Experts of a small language model.
Size: 10 layers, width 256, 86.2M parameters.
Experts: 128 experts in each of 10 layers, 8 picks a token, a sigmoid router.
Training: a variant of Adam for the experts, 612M tokens, 9340 steps.
Below are experts of layer 2 (counted from 0) of a mixture-of-experts language model. Rows are named router (the router's row for the expert), gate (a neuron's input weights, with its number), up (a neuron's input weights, with its number) and show model dimensions 192-255. Each number is 200 + 30 x the weight over its row's rms, rounded and kept within 0 to 999.
Before each expert's rows: a language model's description of what the expert responds to. This comes from a sample of Wikipedia text that the model never trained on.

# expert 14
Description: The infinitive "to" after verbs like tells, asks, promised, plus modals and contractions such as could, should, must, 's, 't.
router,144,242,188,147,199,270,133,207,223,171,230,198,170,206,202,181,220,199,180,187,226,230,160,212,164,179,143,178,201,190,216,223,170,191,202,177,198,214,183,187,207,266,179,208,187,187,158,237,212,209,207,201,252,205,172,201,181,184,198,202,220,197,173,187
gate0,179,197,190,176,196,199,202,195,212,221,211,187,133,163,201,201,228,52,187,195,221,201,282,180,224,178,245,202,199,249,280,180,213,186,185,199,203,251,199,160,233,250,205,256,184,210,206,248,179,213,218,252,207,166,200,194,206,203,198,181,195,241,198,196
up0,201,208,208,205,216,151,176,206,210,206,203,160,205,196,201,194,164,225,200,215,149,197,185,200,203,233,81,184,173,150,190,199,235,218,188,197,200,132,203,194,174,168,187,174,129,219,186,201,178,112,196,167,178,233,268,187,201,170,203,224,267,155,200,216
gate1,178,193,202,205,153,218,163,203,197,186,295,248,198,196,171,199,274,224,177,177,165,199,182,200,203,220,199,235,165,198,196,196,210,186,262,218,158,230,217,206,164,223,198,238,195,200,204,221,213,164,204,222,202,169,262,201,201,196,179,233,224,202,231,243
up1,231,202,173,197,229,194,226,199,202,221,144,200,204,206,263,187,129,183,185,197,200,264,219,204,185,184,227,174,198,208,200,226,187,207,135,166,219,159,170,194,237,203,185,198,217,219,199,161,185,253,198,191,182,196,189,184,247,257,229,212,151,197,205,190
gate2,215,229,225,206,164,202,179,185,205,192,132,194,210,196,201,213,198,202,183,244,181,199,213,214,195,207,204,209,200,218,180,197,271,265,180,178,209,200,139,203,207,213,198,204,180,208,198,219,132,204,200,203,254,220,205,204,203,195,203,222,193,202,160,199
up2,199,190,193,200,228,198,199,233,198,219,201,193,169,146,202,96,211,184,199,196,207,165,192,200,205,229,201,193,196,160,203,259,179,150,253,223,207,211,198,214,192,181,191,200,204,198,144,199,203,186,250,196,236,197,191,173,195,232,204,192,204,196,201,184
gate3,196,255,199,256,161,208,304,201,201,208,194,208,200,251,184,257,149,211,137,175,198,176,197,214,151,203,205,201,222,209,212,194,207,201,174,198,224,194,212,165,258,182,210,191,214,186,158,208,195,132,195,201,197,243,194,198,197,220,261,209,250,194,212,209
up3,263,225,214,207,158,181,224,185,184,170,155,206,205,239,269,210,151,209,148,201,172,224,179,226,192,199,196,191,231,216,212,204,166,230,185,196,200,188,199,167,237,196,207,181,166,203,169,230,246,179,169,186,199,223,199,237,208,185,233,175,253,198,216,209
gate4,123,206,191,191,215,202,200,283,218,181,205,191,227,87,189,195,279,211,192,216,193,208,214,196,196,101,195,184,169,230,202,216,205,196,220,201,195,204,180,209,197,209,200,144,197,211,207,245,199,200,201,235,197,216,204,245,178,199,180,175,227,199,190,203
up4,178,205,203,207,194,184,206,209,235,198,180,187,219,180,164,194,250,209,230,188,191,178,186,186,213,135,181,199,187,234,196,161,178,200,198,200,204,195,199,211,213,201,216,201,199,187,214,275,201,193,196,198,278,226,211,247,136,174,191,179,219,197,197,182
gate5,153,174,200,235,235,195,199,198,175,238,231,206,208,200,197,218,198,231,228,199,215,200,226,206,259,178,233,202,221,195,202,200,105,200,168,200,199,212,197,200,184,218,218,190,164,229,133,189,199,200,188,202,180,203,203,126,198,255,199,222,218,197,197,144
up5,197,195,204,199,191,219,206,146,249,157,177,196,235,202,221,194,196,206,176,197,188,268,210,193,208,216,206,192,192,216,185,173,219,145,263,209,240,209,220,200,206,156,214,211,265,166,197,213,170,288,204,200,152,237,177,221,108,205,216,200,182,222,203,263
gate6,198,210,205,137,204,201,161,181,200,216,228,194,211,208,198,187,257,190,205,207,161,237,200,201,188,207,201,226,194,155,182,200,165,147,205,196,214,216,192,205,224,168,195,201,183,224,204,194,261,130,176,196,182,233,191,207,199,204,182,185,200,201,198,201
up6,181,192,195,190,200,191,198,189,198,254,205,200,190,206,200,205,211,205,200,257,208,222,199,204,210,204,203,211,167,202,146,192,179,109,176,196,206,178,167,122,190,218,206,204,216,231,213,203,228,265,220,208,184,203,205,207,201,203,208,143,202,187,184,207
gate7,201,236,206,189,185,261,190,207,135,198,207,194,194,199,210,202,201,241,160,242,234,223,212,198,213,166,148,216,198,222,236,164,170,205,147,190,150,198,155,260,210,203,182,195,149,272,201,231,194,184,330,244,173,270,200,243,206,214,271,204,252,174,203,182
up7,195,197,221,224,205,191,184,127,260,209,198,209,200,185,201,197,201,208,252,198,170,191,158,190,216,266,203,191,241,177,176,226,224,219,248,200,202,209,280,174,181,140,201,200,237,78,256,192,217,254,97,180,204,182,194,174,209,159,153,186,193,253,199,209
gate8,235,198,201,96,169,186,206,185,175,193,198,199,237,198,207,202,253,265,255,323,201,206,243,218,190,213,209,208,207,195,199,255,204,200,200,224,199,198,215,258,194,203,185,285,201,139,227,204,207,253,224,196,202,197,215,189,204,197,218,209,199,203,121,192
up8,178,197,201,199,339,231,195,204,191,199,182,210,219,196,205,223,221,200,200,222,194,220,237,201,180,200,200,242,187,199,200,172,224,187,233,232,111,200,220,279,180,203,225,199,201,194,277,200,243,197,196,189,196,198,174,201,230,194,206,192,308,212,194,211
gate9,209,253,232,224,179,206,196,221,251,162,226,209,203,200,204,193,227,253,203,205,216,212,169,199,166,152,191,220,206,222,176,229,145,178,257,196,163,194,193,326,175,189,190,215,202,198,204,200,208,197,192,165,254,204,210,214,192,167,202,206,201,211,178,180
up9,201,153,232,203,165,201,175,206,196,329,202,202,202,152,199,200,182,212,206,207,257,209,187,154,190,196,197,227,182,242,218,201,193,258,181,178,93,148,182,215,156,181,195,204,148,183,217,268,206,160,191,206,202,201,198,207,220,207,171,239,200,201,199,175
gate10,201,191,200,133,225,196,199,206,150,172,205,199,189,192,199,204,191,159,211,158,219,194,203,199,206,189,193,201,215,199,155,200,200,216,201,190,190,237,172,161,188,193,201,194,199,184,198,200,206,246,216,220,215,200,191,208,203,212,200,224,173,200,199,139
up10,196,207,221,193,226,200,241,216,201,202,186,207,198,200,229,229,142,190,66,199,186,222,213,210,199,199,225,194,269,203,291,200,157,301,195,207,240,163,209,164,198,197,201,205,206,201,205,200,203,212,165,189,213,263,185,233,177,224,200,192,146,192,273,240
gate11,205,229,149,190,199,195,195,200,240,246,146,200,190,199,201,227,202,248,205,177,167,200,220,205,191,202,182,211,210,158,210,195,196,198,207,223,199,181,200,194,225,215,195,150,263,136,271,217,197,201,201,172,242,222,180,192,219,129,201,89,198,196,198,197
up11,202,286,130,248,207,188,195,207,201,200,192,191,147,142,180,198,147,233,256,213,175,176,224,208,146,104,162,192,203,150,207,201,219,222,222,198,188,194,203,194,281,212,199,185,194,173,212,183,207,202,201,169,183,202,164,204,201,202,182,169,200,183,195,200
gate12,201,195,216,182,200,223,163,198,201,193,218,196,186,198,201,135,197,197,197,220,203,266,135,208,181,202,198,192,207,206,156,238,204,164,250,197,277,276,202,209,195,165,166,173,248,201,203,166,184,198,205,199,230,182,182,172,138,209,199,166,181,165,228,198
up12,248,150,200,154,199,206,200,203,145,254,205,164,202,171,203,199,170,80,198,239,188,201,190,168,206,223,200,145,238,213,197,211,202,240,198,112,201,198,202,150,201,203,194,129,178,205,197,209,200,202,208,191,202,215,130,204,181,264,143,198,142,184,217,200
gate13,147,218,215,209,202,203,195,176,206,82,195,240,177,200,206,186,188,288,194,205,226,201,197,255,144,202,195,235,224,205,177,204,199,184,218,229,198,205,194,210,178,134,216,220,229,197,191,201,169,197,224,200,196,195,224,202,196,126,241,202,204,201,242,234
up13,252,206,193,188,167,176,177,185,199,222,202,162,201,203,203,255,199,149,206,175,197,194,205,180,258,216,205,194,201,236,227,196,195,226,165,191,195,141,201,203,199,273,204,213,126,202,212,221,198,193,216,177,201,193,171,252,205,222,181,223,213,201,192,175
gate14,256,214,240,190,189,245,214,137,252,201,200,192,288,176,274,169,260,131,199,204,137,204,272,204,131,193,164,191,209,242,192,199,174,204,214,157,204,204,152,174,193,198,225,196,207,151,206,202,192,202,205,205,210,266,201,138,166,182,200,209,201,194,189,203
up14,199,186,179,180,216,202,191,197,190,161,194,252,271,207,197,155,232,200,259,192,263,182,193,187,196,200,285,195,119,194,167,203,254,123,202,198,242,199,214,196,173,199,128,179,184,199,200,163,200,197,211,191,167,209,195,198,186,274,201,188,227,236,137,231
gate15,185,185,208,209,235,218,202,200,197,179,190,217,183,195,203,211,229,175,217,217,188,196,207,201,195,202,232,234,198,226,169,199,197,150,202,229,198,186,187,195,189,201,189,200,201,281,198,215,194,209,199,220,198,194,207,211,195,148,216,250,205,204,202,214
up15,189,198,191,244,203,173,218,204,167,239,212,198,176,164,163,114,205,180,176,191,200,205,196,215,210,209,193,238,186,208,198,200,258,263,184,196,216,193,290,200,207,201,236,143,151,186,218,237,201,164,228,179,186,183,181,253,211,231,194,187,202,191,199,175
gate16,203,201,204,228,198,226,218,206,228,205,189,209,226,199,189,188,271,198,205,199,198,205,172,213,199,205,162,196,193,149,239,180,220,135,267,168,202,231,244,240,199,224,194,233,207,197,209,204,195,190,217,113,209,187,244,131,124,208,198,244,199,223,202,199
up16,204,180,176,259,212,167,200,201,211,213,175,201,191,192,193,193,191,203,198,226,203,165,201,182,202,242,202,219,213,192,179,148,233,165,195,220,162,200,200,141,202,237,225,221,184,198,203,180,191,208,191,215,194,172,213,176,200,208,161,205,198,201,258,168

# expert 29
Description: Paragraph-ending breaks after a sentence or before a heading, and opening quotation marks after a colon, e.g. wrote: "The…
router,160,220,226,198,215,193,208,186,193,180,238,238,161,198,180,196,223,131,199,194,194,225,163,251,202,227,190,162,207,207,192,224,201,168,176,214,216,212,180,174,207,266,253,178,153,219,208,250,251,166,231,187,187,205,158,173,197,191,163,198,195,178,176,215
gate0,156,191,196,199,209,192,264,206,153,202,201,247,178,199,206,198,174,203,172,209,165,200,137,234,152,182,199,206,201,182,107,186,163,196,200,196,226,224,191,209,212,215,200,163,131,162,193,204,208,200,206,194,200,186,284,149,169,199,200,225,237,212,181,202
up0,174,211,179,202,191,198,200,157,202,196,207,204,233,167,169,200,252,206,205,195,237,202,259,202,207,147,199,126,209,199,207,260,228,221,201,178,179,194,264,222,168,199,201,200,218,220,200,199,189,215,183,260,203,250,154,143,250,193,202,96,170,198,206,212
gate1,200,231,246,130,184,201,271,124,239,202,196,193,227,201,199,199,214,203,187,156,197,197,198,200,192,204,201,204,202,162,186,275,173,192,188,203,210,216,220,234,200,201,192,156,200,176,210,186,255,176,164,195,200,197,200,198,199,194,216,227,169,192,200,182
up1,287,173,164,203,225,166,225,205,175,233,224,202,186,180,203,234,171,198,207,215,174,182,265,207,152,195,179,147,191,195,196,197,173,233,197,184,198,236,193,242,128,147,194,200,211,204,167,191,163,179,177,161,196,206,201,200,180,200,209,203,208,199,187,194
gate2,203,201,277,210,212,161,199,96,199,194,246,206,199,183,168,269,174,183,204,247,204,238,195,197,198,123,219,167,187,173,169,244,204,179,195,209,198,217,190,214,204,201,247,200,252,220,207,173,200,200,268,230,169,187,199,170,244,203,200,281,150,253,122,210
up2,195,189,197,233,198,202,173,200,177,179,187,229,214,200,201,210,251,198,202,210,200,195,202,147,163,201,209,205,182,220,200,200,204,211,215,261,196,143,179,204,205,201,198,177,205,180,200,173,196,195,235,198,140,201,269,206,154,224,175,111,240,199,218,229
gate3,195,227,203,187,203,243,154,230,200,224,177,199,172,189,242,224,197,198,165,186,193,201,201,198,178,189,165,213,242,201,223,315,202,194,164,166,126,204,199,166,215,200,178,252,190,204,227,251,198,202,125,207,217,180,213,288,201,201,215,221,207,238,179,176
up3,200,176,184,188,145,221,248,190,149,179,206,198,232,207,143,234,173,163,193,184,113,200,209,200,184,252,213,217,183,201,174,136,195,198,214,185,237,205,235,178,193,200,215,199,198,162,197,217,213,146,215,157,178,242,191,199,197,186,170,216,176,197,157,224
gate4,189,180,209,204,198,179,216,200,238,202,174,228,193,202,197,219,198,252,198,207,166,193,194,227,224,214,239,141,188,198,193,172,212,217,198,209,203,201,200,199,211,200,212,218,199,188,132,199,202,201,203,125,228,233,176,173,195,205,191,256,153,223,228,243
up4,187,199,215,257,246,223,188,158,132,203,199,174,178,228,192,183,252,211,206,201,194,218,219,201,243,228,162,212,194,234,123,213,227,190,250,186,190,305,252,164,201,185,109,224,205,190,132,201,202,207,222,206,208,239,205,212,202,192,268,193,206,193,229,191
gate5,202,198,202,196,236,194,213,225,202,200,242,177,238,192,183,199,213,213,320,187,199,203,205,179,208,229,189,202,291,249,160,213,225,207,214,216,205,199,261,194,199,200,188,255,201,212,201,205,199,221,240,190,186,237,198,159,202,201,181,191,187,192,201,186
up5,239,206,209,217,264,167,199,292,204,200,235,241,218,202,197,167,205,185,212,195,191,194,201,203,214,202,229,217,201,199,181,250,194,277,173,203,200,188,192,154,220,213,226,198,191,241,183,196,229,227,198,210,185,207,167,194,221,160,177,102,164,217,202,194
gate6,201,200,249,197,216,204,217,173,167,222,202,193,252,161,242,243,216,134,155,172,198,199,218,199,192,161,149,178,159,164,252,237,211,199,190,135,191,219,193,222,208,200,202,174,202,203,177,201,192,206,194,196,269,204,230,198,200,140,197,205,199,206,260,197
up6,127,204,210,181,208,233,225,199,195,304,191,217,229,205,177,202,200,178,194,217,206,280,201,227,217,206,209,235,174,291,181,191,191,196,177,198,237,223,202,194,220,276,228,204,189,143,169,224,207,197,247,307,260,200,215,165,207,213,178,249,205,244,203,205
gate7,203,210,198,207,203,201,124,222,208,159,199,209,163,222,226,196,201,200,188,137,220,199,225,189,169,214,217,183,248,200,200,189,197,152,199,196,184,186,170,205,201,192,152,266,195,249,185,222,278,151,202,215,215,174,194,164,234,213,181,277,168,172,202,219
up7,204,172,204,201,195,192,236,201,177,200,192,200,204,198,151,209,190,185,196,204,204,188,240,218,247,184,210,149,207,212,202,176,243,156,276,196,192,203,251,298,234,199,201,177,199,190,264,197,201,198,196,143,198,220,153,212,264,203,200,199,146,208,202,159
gate8,204,228,193,169,211,200,160,194,206,194,196,259,203,188,171,214,199,241,187,193,189,191,157,193,189,204,192,222,187,194,222,204,162,215,200,182,201,151,135,203,194,206,185,196,196,219,188,199,170,196,183,117,224,209,120,186,203,198,183,225,184,236,200,196
up8,198,200,192,151,194,218,208,179,225,196,162,198,249,190,201,201,183,200,241,176,208,196,185,201,175,194,200,203,201,162,237,221,115,221,215,120,202,173,183,198,196,170,152,168,196,200,196,202,197,177,201,198,234,207,96,183,146,189,168,198,204,188,262,114
gate9,161,172,202,207,208,218,207,180,200,203,192,222,198,196,197,211,224,285,164,198,196,203,202,218,322,236,110,205,148,243,307,202,199,248,225,196,219,198,202,214,190,201,173,202,199,202,80,216,209,192,192,198,239,204,199,190,249,200,243,194,198,200,166,211
up9,199,150,180,232,222,221,287,206,202,218,211,200,195,197,210,191,230,221,199,202,199,168,203,222,202,222,148,207,150,169,232,193,196,304,251,200,141,223,141,192,227,197,200,199,208,183,199,212,200,160,208,230,168,183,208,200,208,197,200,203,226,201,140,214
gate10,197,202,199,209,201,222,264,217,199,123,246,165,206,201,180,197,200,200,199,211,231,203,218,194,188,202,204,195,173,189,220,209,195,172,202,217,200,202,200,200,206,203,198,145,207,273,165,217,205,186,198,197,139,201,191,212,234,203,153,189,177,158,151,168
up10,208,201,124,232,205,210,210,213,196,223,199,200,203,181,185,179,158,199,221,177,195,151,200,200,230,193,195,200,136,187,193,199,200,253,192,195,206,221,156,223,221,202,271,174,189,203,205,199,200,183,187,181,203,213,195,190,189,198,200,202,216,240,191,213
gate11,185,208,202,192,215,179,213,194,210,197,213,200,196,256,198,202,185,118,191,159,176,223,215,213,200,192,211,201,199,258,182,238,196,198,149,201,155,143,189,199,191,200,276,196,196,202,200,219,205,214,209,194,198,228,209,238,187,117,135,200,171,180,214,222
up11,189,201,207,144,202,229,148,191,198,180,200,201,204,190,199,218,201,198,204,200,214,186,202,219,164,297,115,200,200,211,213,181,207,197,243,201,190,163,190,222,143,223,201,222,204,173,226,206,202,195,195,201,198,210,195,206,202,170,198,220,197,194,286,238
gate12,193,176,214,203,275,192,213,177,167,19,149,215,192,198,206,200,165,213,197,199,271,209,201,243,212,212,198,197,217,207,212,198,235,196,216,199,217,200,243,188,204,226,207,204,184,222,199,198,211,196,229,206,203,201,176,197,202,179,202,203,167,188,206,214
up12,200,193,245,232,195,200,202,205,197,215,219,195,223,232,217,188,218,218,198,228,125,186,177,216,220,176,209,172,255,246,193,233,189,192,200,178,199,200,200,192,120,207,212,197,212,263,183,199,199,210,167,198,180,314,158,199,202,202,192,243,277,207,216,204
gate13,176,161,175,196,182,201,198,217,189,200,250,200,164,193,199,213,110,204,275,199,211,126,225,212,175,184,210,212,195,165,199,218,195,175,209,204,201,209,212,217,200,244,202,200,181,203,199,224,221,198,211,204,189,206,200,176,195,201,200,192,209,218,198,196
up13,194,198,178,220,199,191,198,213,202,159,220,153,152,190,203,204,206,189,202,162,201,98,195,197,250,217,189,198,180,61,192,156,273,238,208,200,179,249,173,198,220,202,210,204,222,136,198,289,238,151,155,205,245,186,192,165,182,200,196,192,204,183,190,192
gate14,221,199,203,202,212,223,195,197,230,205,162,229,207,237,198,208,207,196,179,202,154,210,208,175,200,200,190,187,204,279,216,192,218,271,115,193,200,226,207,184,88,172,216,258,156,174,200,226,283,189,167,200,180,205,134,237,189,154,207,205,204,193,203,206
up14,204,181,193,194,207,273,192,200,189,151,197,192,201,201,163,173,204,189,202,197,190,199,208,177,225,161,198,173,191,183,234,214,182,180,214,221,197,222,212,224,199,203,169,150,230,203,206,198,197,202,223,199,225,166,280,200,183,224,196,213,199,203,214,186
gate15,294,173,203,184,235,200,218,179,195,208,200,215,213,183,208,214,192,186,252,206,194,174,195,199,156,270,204,177,192,198,201,184,189,194,194,207,200,165,196,211,254,211,199,169,196,148,221,188,200,203,207,223,186,197,206,171,208,209,198,121,269,220,260,200
up15,210,199,256,221,151,249,182,237,200,203,177,208,192,217,196,198,189,208,217,208,201,206,253,202,245,206,195,197,178,232,257,188,223,208,251,143,192,199,203,198,162,197,194,189,249,185,200,170,165,162,221,182,207,289,203,244,210,187,213,183,192,307,209,163
gate16,202,204,203,205,198,170,241,165,199,197,204,276,176,260,189,244,207,208,64,194,190,297,249,202,254,214,184,217,202,198,274,221,222,202,183,222,219,190,216,205,200,170,179,196,155,222,210,204,230,200,199,183,192,201,216,196,216,211,202,201,218,192,253,223
up16,200,208,230,151,200,197,208,199,297,177,189,203,200,201,159,188,233,188,238,196,174,198,203,188,193,236,248,194,224,186,164,239,296,143,202,214,219,230,172,200,212,205,202,225,235,194,200,172,205,218,193,236,226,129,202,250,195,212,188,214,202,213,202,222

# expert 58
Description: Prepositions like of, for, to, about, between after a noun, as in Member for Belmont, Shroud of Turin.
router,199,253,233,173,203,195,217,126,267,175,215,241,181,241,189,161,214,208,229,241,195,210,177,225,230,153,208,177,184,220,207,196,192,181,164,208,191,237,181,194,220,228,196,243,183,160,183,264,185,242,189,245,223,220,216,180,143,151,185,219,181,202,161,151
gate0,199,197,205,206,203,206,180,201,196,120,187,227,101,218,148,186,203,247,204,181,271,213,250,203,261,241,200,213,180,188,196,180,236,178,212,234,251,222,167,214,203,200,196,263,198,197,144,208,219,209,242,189,267,196,213,252,175,201,204,213,207,192,210,200
up0,235,189,199,215,135,202,184,215,203,257,204,198,198,197,200,220,209,218,200,206,196,197,219,198,199,200,199,165,197,185,203,207,189,203,111,212,243,177,203,199,210,98,155,217,210,213,201,291,212,185,194,195,178,192,212,204,179,199,241,82,139,198,201,231
gate1,189,201,209,174,198,200,204,200,188,265,206,201,212,128,260,198,184,192,197,202,179,199,161,203,194,193,254,198,191,219,199,251,201,210,206,198,251,201,199,300,193,192,271,204,208,200,232,236,199,203,203,201,162,166,210,192,212,259,198,200,136,193,207,195
up1,112,206,198,206,201,177,151,249,241,205,187,181,193,187,196,204,182,222,211,200,201,204,201,181,204,207,198,174,303,244,219,171,202,245,128,204,199,198,202,201,267,194,145,192,169,203,154,198,303,201,199,206,237,207,209,200,186,200,191,264,221,214,227,212
gate2,215,191,202,244,243,215,185,207,207,234,197,216,203,228,200,201,252,159,203,210,143,191,232,209,242,127,231,179,198,247,204,217,155,244,143,193,249,180,167,199,151,217,232,198,209,249,288,158,194,176,246,186,242,200,196,214,190,202,212,210,198,197,197,166
up2,203,192,193,203,248,210,191,207,220,170,188,201,196,232,205,212,219,81,201,202,164,189,238,198,191,161,206,200,197,214,316,209,204,188,204,210,210,188,212,139,191,209,200,198,218,247,244,203,202,202,207,199,220,203,195,218,180,189,202,205,192,198,199,183
gate3,204,204,193,199,204,183,189,199,212,184,191,200,202,198,246,177,185,198,165,202,200,219,177,184,231,206,199,215,194,241,203,200,211,209,206,203,197,160,204,203,196,211,221,233,281,165,202,192,220,239,200,161,226,81,201,200,205,189,208,228,203,201,198,217
up3,201,193,204,200,190,251,187,203,199,225,145,172,200,196,199,188,204,209,180,189,180,209,213,196,144,220,273,197,231,188,184,197,199,191,173,207,203,200,199,248,196,206,181,198,188,282,146,201,119,175,200,202,210,202,193,206,199,195,197,147,188,199,216,211
gate4,198,219,188,188,187,197,191,219,193,202,199,168,143,232,278,177,207,318,170,200,275,213,161,215,200,198,195,201,194,167,215,222,280,191,142,203,201,212,205,202,192,205,207,183,203,277,250,218,201,203,200,172,183,220,120,193,197,196,198,201,178,192,195,195
up4,197,187,190,239,284,201,194,223,212,200,203,220,222,192,201,234,210,121,224,200,163,158,214,210,211,200,198,228,208,207,215,207,168,206,199,218,220,170,195,149,200,207,170,200,198,165,205,181,205,201,179,251,208,163,235,193,205,186,201,237,213,195,193,210
gate5,195,173,185,173,217,192,171,202,176,160,214,171,264,234,156,194,200,151,212,171,204,251,204,200,206,220,193,229,231,184,228,182,218,192,200,203,202,219,207,147,200,191,200,200,205,197,166,196,179,166,170,177,201,115,200,195,198,206,199,209,212,194,234,205
up5,201,213,176,202,228,197,193,203,157,126,246,210,308,201,132,170,221,239,203,139,225,218,205,180,196,210,196,205,203,213,229,197,279,200,212,223,206,214,161,198,214,164,238,201,216,161,183,254,142,198,180,195,205,141,255,194,168,204,203,253,242,146,222,197
gate6,199,246,195,198,214,200,187,199,196,191,164,165,269,204,56,197,179,158,213,194,234,199,200,200,193,230,226,206,188,215,146,202,223,245,175,187,167,208,164,294,200,200,199,205,120,204,200,222,197,204,237,202,200,200,184,199,208,285,197,204,231,243,120,210
up6,233,200,220,185,204,178,200,194,203,201,255,242,122,174,212,125,204,225,222,236,184,182,218,167,223,216,188,217,202,195,204,189,166,207,112,201,215,196,257,200,200,207,210,195,268,287,180,150,200,179,197,177,217,93,205,237,221,186,238,194,235,188,202,200
gate7,185,267,193,211,201,186,222,204,190,195,202,242,205,197,208,225,235,199,261,227,210,198,191,202,199,207,214,239,216,173,192,198,219,200,224,199,163,238,173,223,202,224,194,203,248,243,181,186,138,205,199,184,191,202,201,226,239,200,209,206,199,252,264,200
up7,201,277,200,201,200,211,167,180,255,205,263,167,134,224,204,193,203,195,203,220,239,196,210,195,186,197,214,121,160,204,235,200,166,195,195,196,215,170,276,209,187,200,200,244,198,270,204,225,302,199,144,212,197,201,187,159,196,201,197,203,220,200,195,184
gate8,238,203,192,328,119,195,194,180,201,254,197,189,157,201,198,250,197,195,232,200,242,165,198,196,204,196,270,191,200,198,200,196,225,206,179,282,276,204,211,241,200,202,183,202,167,183,199,193,227,198,192,231,200,189,200,201,198,207,194,173,200,202,172,187
up8,186,205,204,205,196,203,246,181,194,202,218,232,204,179,205,203,214,208,188,198,198,198,239,210,204,210,179,189,202,202,259,200,163,175,198,196,154,197,208,213,201,161,200,201,207,288,192,134,193,188,255,165,185,201,200,250,195,169,203,216,197,293,208,249
gate9,190,205,146,250,184,153,207,178,192,201,195,203,177,197,184,204,203,189,227,186,201,199,201,194,194,200,201,201,200,260,189,196,194,143,201,217,166,189,205,206,196,244,191,204,198,193,203,201,207,211,206,278,199,203,209,215,194,250,197,213,194,202,167,174
up9,204,196,107,193,194,178,224,234,290,164,230,198,202,201,154,217,162,210,177,133,141,195,231,204,201,187,217,237,227,97,208,169,233,202,176,196,186,218,224,180,195,163,183,216,213,141,168,197,286,211,203,202,146,192,227,196,197,200,221,202,175,192,197,286
gate10,209,208,195,198,300,189,200,143,224,211,199,224,202,207,261,158,193,200,196,275,212,193,207,204,198,186,185,166,195,202,165,213,197,193,191,209,221,139,202,195,202,211,184,230,202,261,189,228,193,201,207,205,140,236,141,201,198,200,268,191,210,195,280,252
up10,213,186,199,200,192,260,158,206,182,177,210,188,216,196,168,206,106,179,173,203,200,190,182,199,198,174,201,202,92,215,220,233,193,175,175,202,177,199,202,135,236,130,183,98,188,201,205,160,193,210,209,202,220,196,200,202,137,177,171,198,184,192,210,197
gate11,196,223,206,191,215,194,200,200,201,192,213,173,143,222,174,199,225,258,165,259,204,202,183,253,200,148,203,196,243,167,249,183,114,197,140,154,211,206,163,200,202,134,228,215,198,259,160,203,202,184,200,199,176,218,156,198,175,191,209,213,192,198,200,201
up11,188,201,200,210,137,205,195,245,202,230,188,233,255,201,191,171,182,116,203,177,225,198,248,197,195,199,213,202,171,201,176,206,231,205,198,233,227,200,252,199,223,203,197,215,233,201,226,185,228,191,230,197,207,148,212,203,209,241,203,120,198,200,173,197
gate12,195,202,207,204,190,247,224,182,207,199,186,211,197,184,197,196,204,205,197,213,202,233,161,200,198,194,179,175,305,131,156,199,205,203,273,188,107,175,225,176,188,251,189,201,225,197,187,210,182,209,143,263,219,199,200,242,211,199,232,211,195,220,203,201
up12,204,216,203,210,195,282,204,187,209,238,200,224,190,227,236,311,174,190,195,214,180,215,281,202,175,167,258,189,195,139,240,207,146,212,199,214,198,167,213,204,191,209,171,213,193,143,219,132,200,275,256,164,252,139,181,186,199,204,181,221,126,202,274,202
gate13,192,171,177,211,233,216,188,190,161,162,116,208,198,202,191,206,254,197,200,194,188,192,190,146,227,262,192,217,200,198,246,223,155,204,199,244,207,218,173,202,202,193,214,203,147,166,205,209,189,193,197,200,258,177,167,193,229,209,211,167,210,202,200,137
up13,171,167,216,210,261,180,178,211,198,203,100,202,200,200,189,201,235,203,187,233,132,201,202,197,223,251,202,260,257,194,205,180,192,199,192,199,201,218,212,193,193,182,203,192,170,105,247,207,207,220,212,196,203,309,157,202,219,193,201,211,267,199,216,172
gate14,200,214,167,195,208,206,205,206,201,197,217,207,207,166,130,171,201,199,191,175,213,250,216,190,201,203,231,196,221,274,170,182,243,270,171,210,204,202,209,201,188,225,147,200,219,200,193,226,197,187,221,193,213,155,183,211,325,196,196,193,179,243,195,190
up14,208,201,199,211,200,196,216,167,244,178,193,171,207,203,163,207,223,203,292,196,202,194,200,194,200,212,181,231,203,104,200,219,200,162,130,84,193,192,197,215,225,198,200,200,187,202,135,157,200,243,161,213,167,231,202,217,130,202,198,186,185,209,210,226
gate15,190,194,160,194,253,201,199,197,202,187,144,229,260,201,213,200,266,148,226,143,198,205,199,223,96,203,191,206,226,192,146,198,233,206,253,267,80,201,194,196,203,202,220,219,217,166,267,208,101,268,203,200,200,200,234,156,152,198,175,207,189,195,172,195
up15,236,187,158,214,145,203,203,206,191,128,196,185,202,202,187,201,167,200,153,196,209,205,203,155,183,190,213,218,205,200,221,207,199,242,200,222,202,196,206,262,211,198,200,209,187,188,168,201,203,199,158,224,242,196,207,184,202,198,214,263,219,201,131,153
gate16,211,203,199,179,260,205,177,267,205,175,200,199,230,200,287,200,203,201,235,228,201,201,188,205,196,198,143,177,220,206,243,264,200,132,211,196,315,197,201,199,107,188,208,139,181,188,192,250,194,188,116,201,219,201,209,200,197,182,197,207,207,201,190,201
up16,210,203,198,125,264,200,210,205,219,180,195,236,217,202,266,211,212,218,223,187,201,235,191,220,191,170,180,193,238,231,208,237,194,206,200,199,240,201,204,209,146,133,207,171,202,125,200,292,199,205,140,192,197,270,212,145,169,196,202,197,136,151,199,198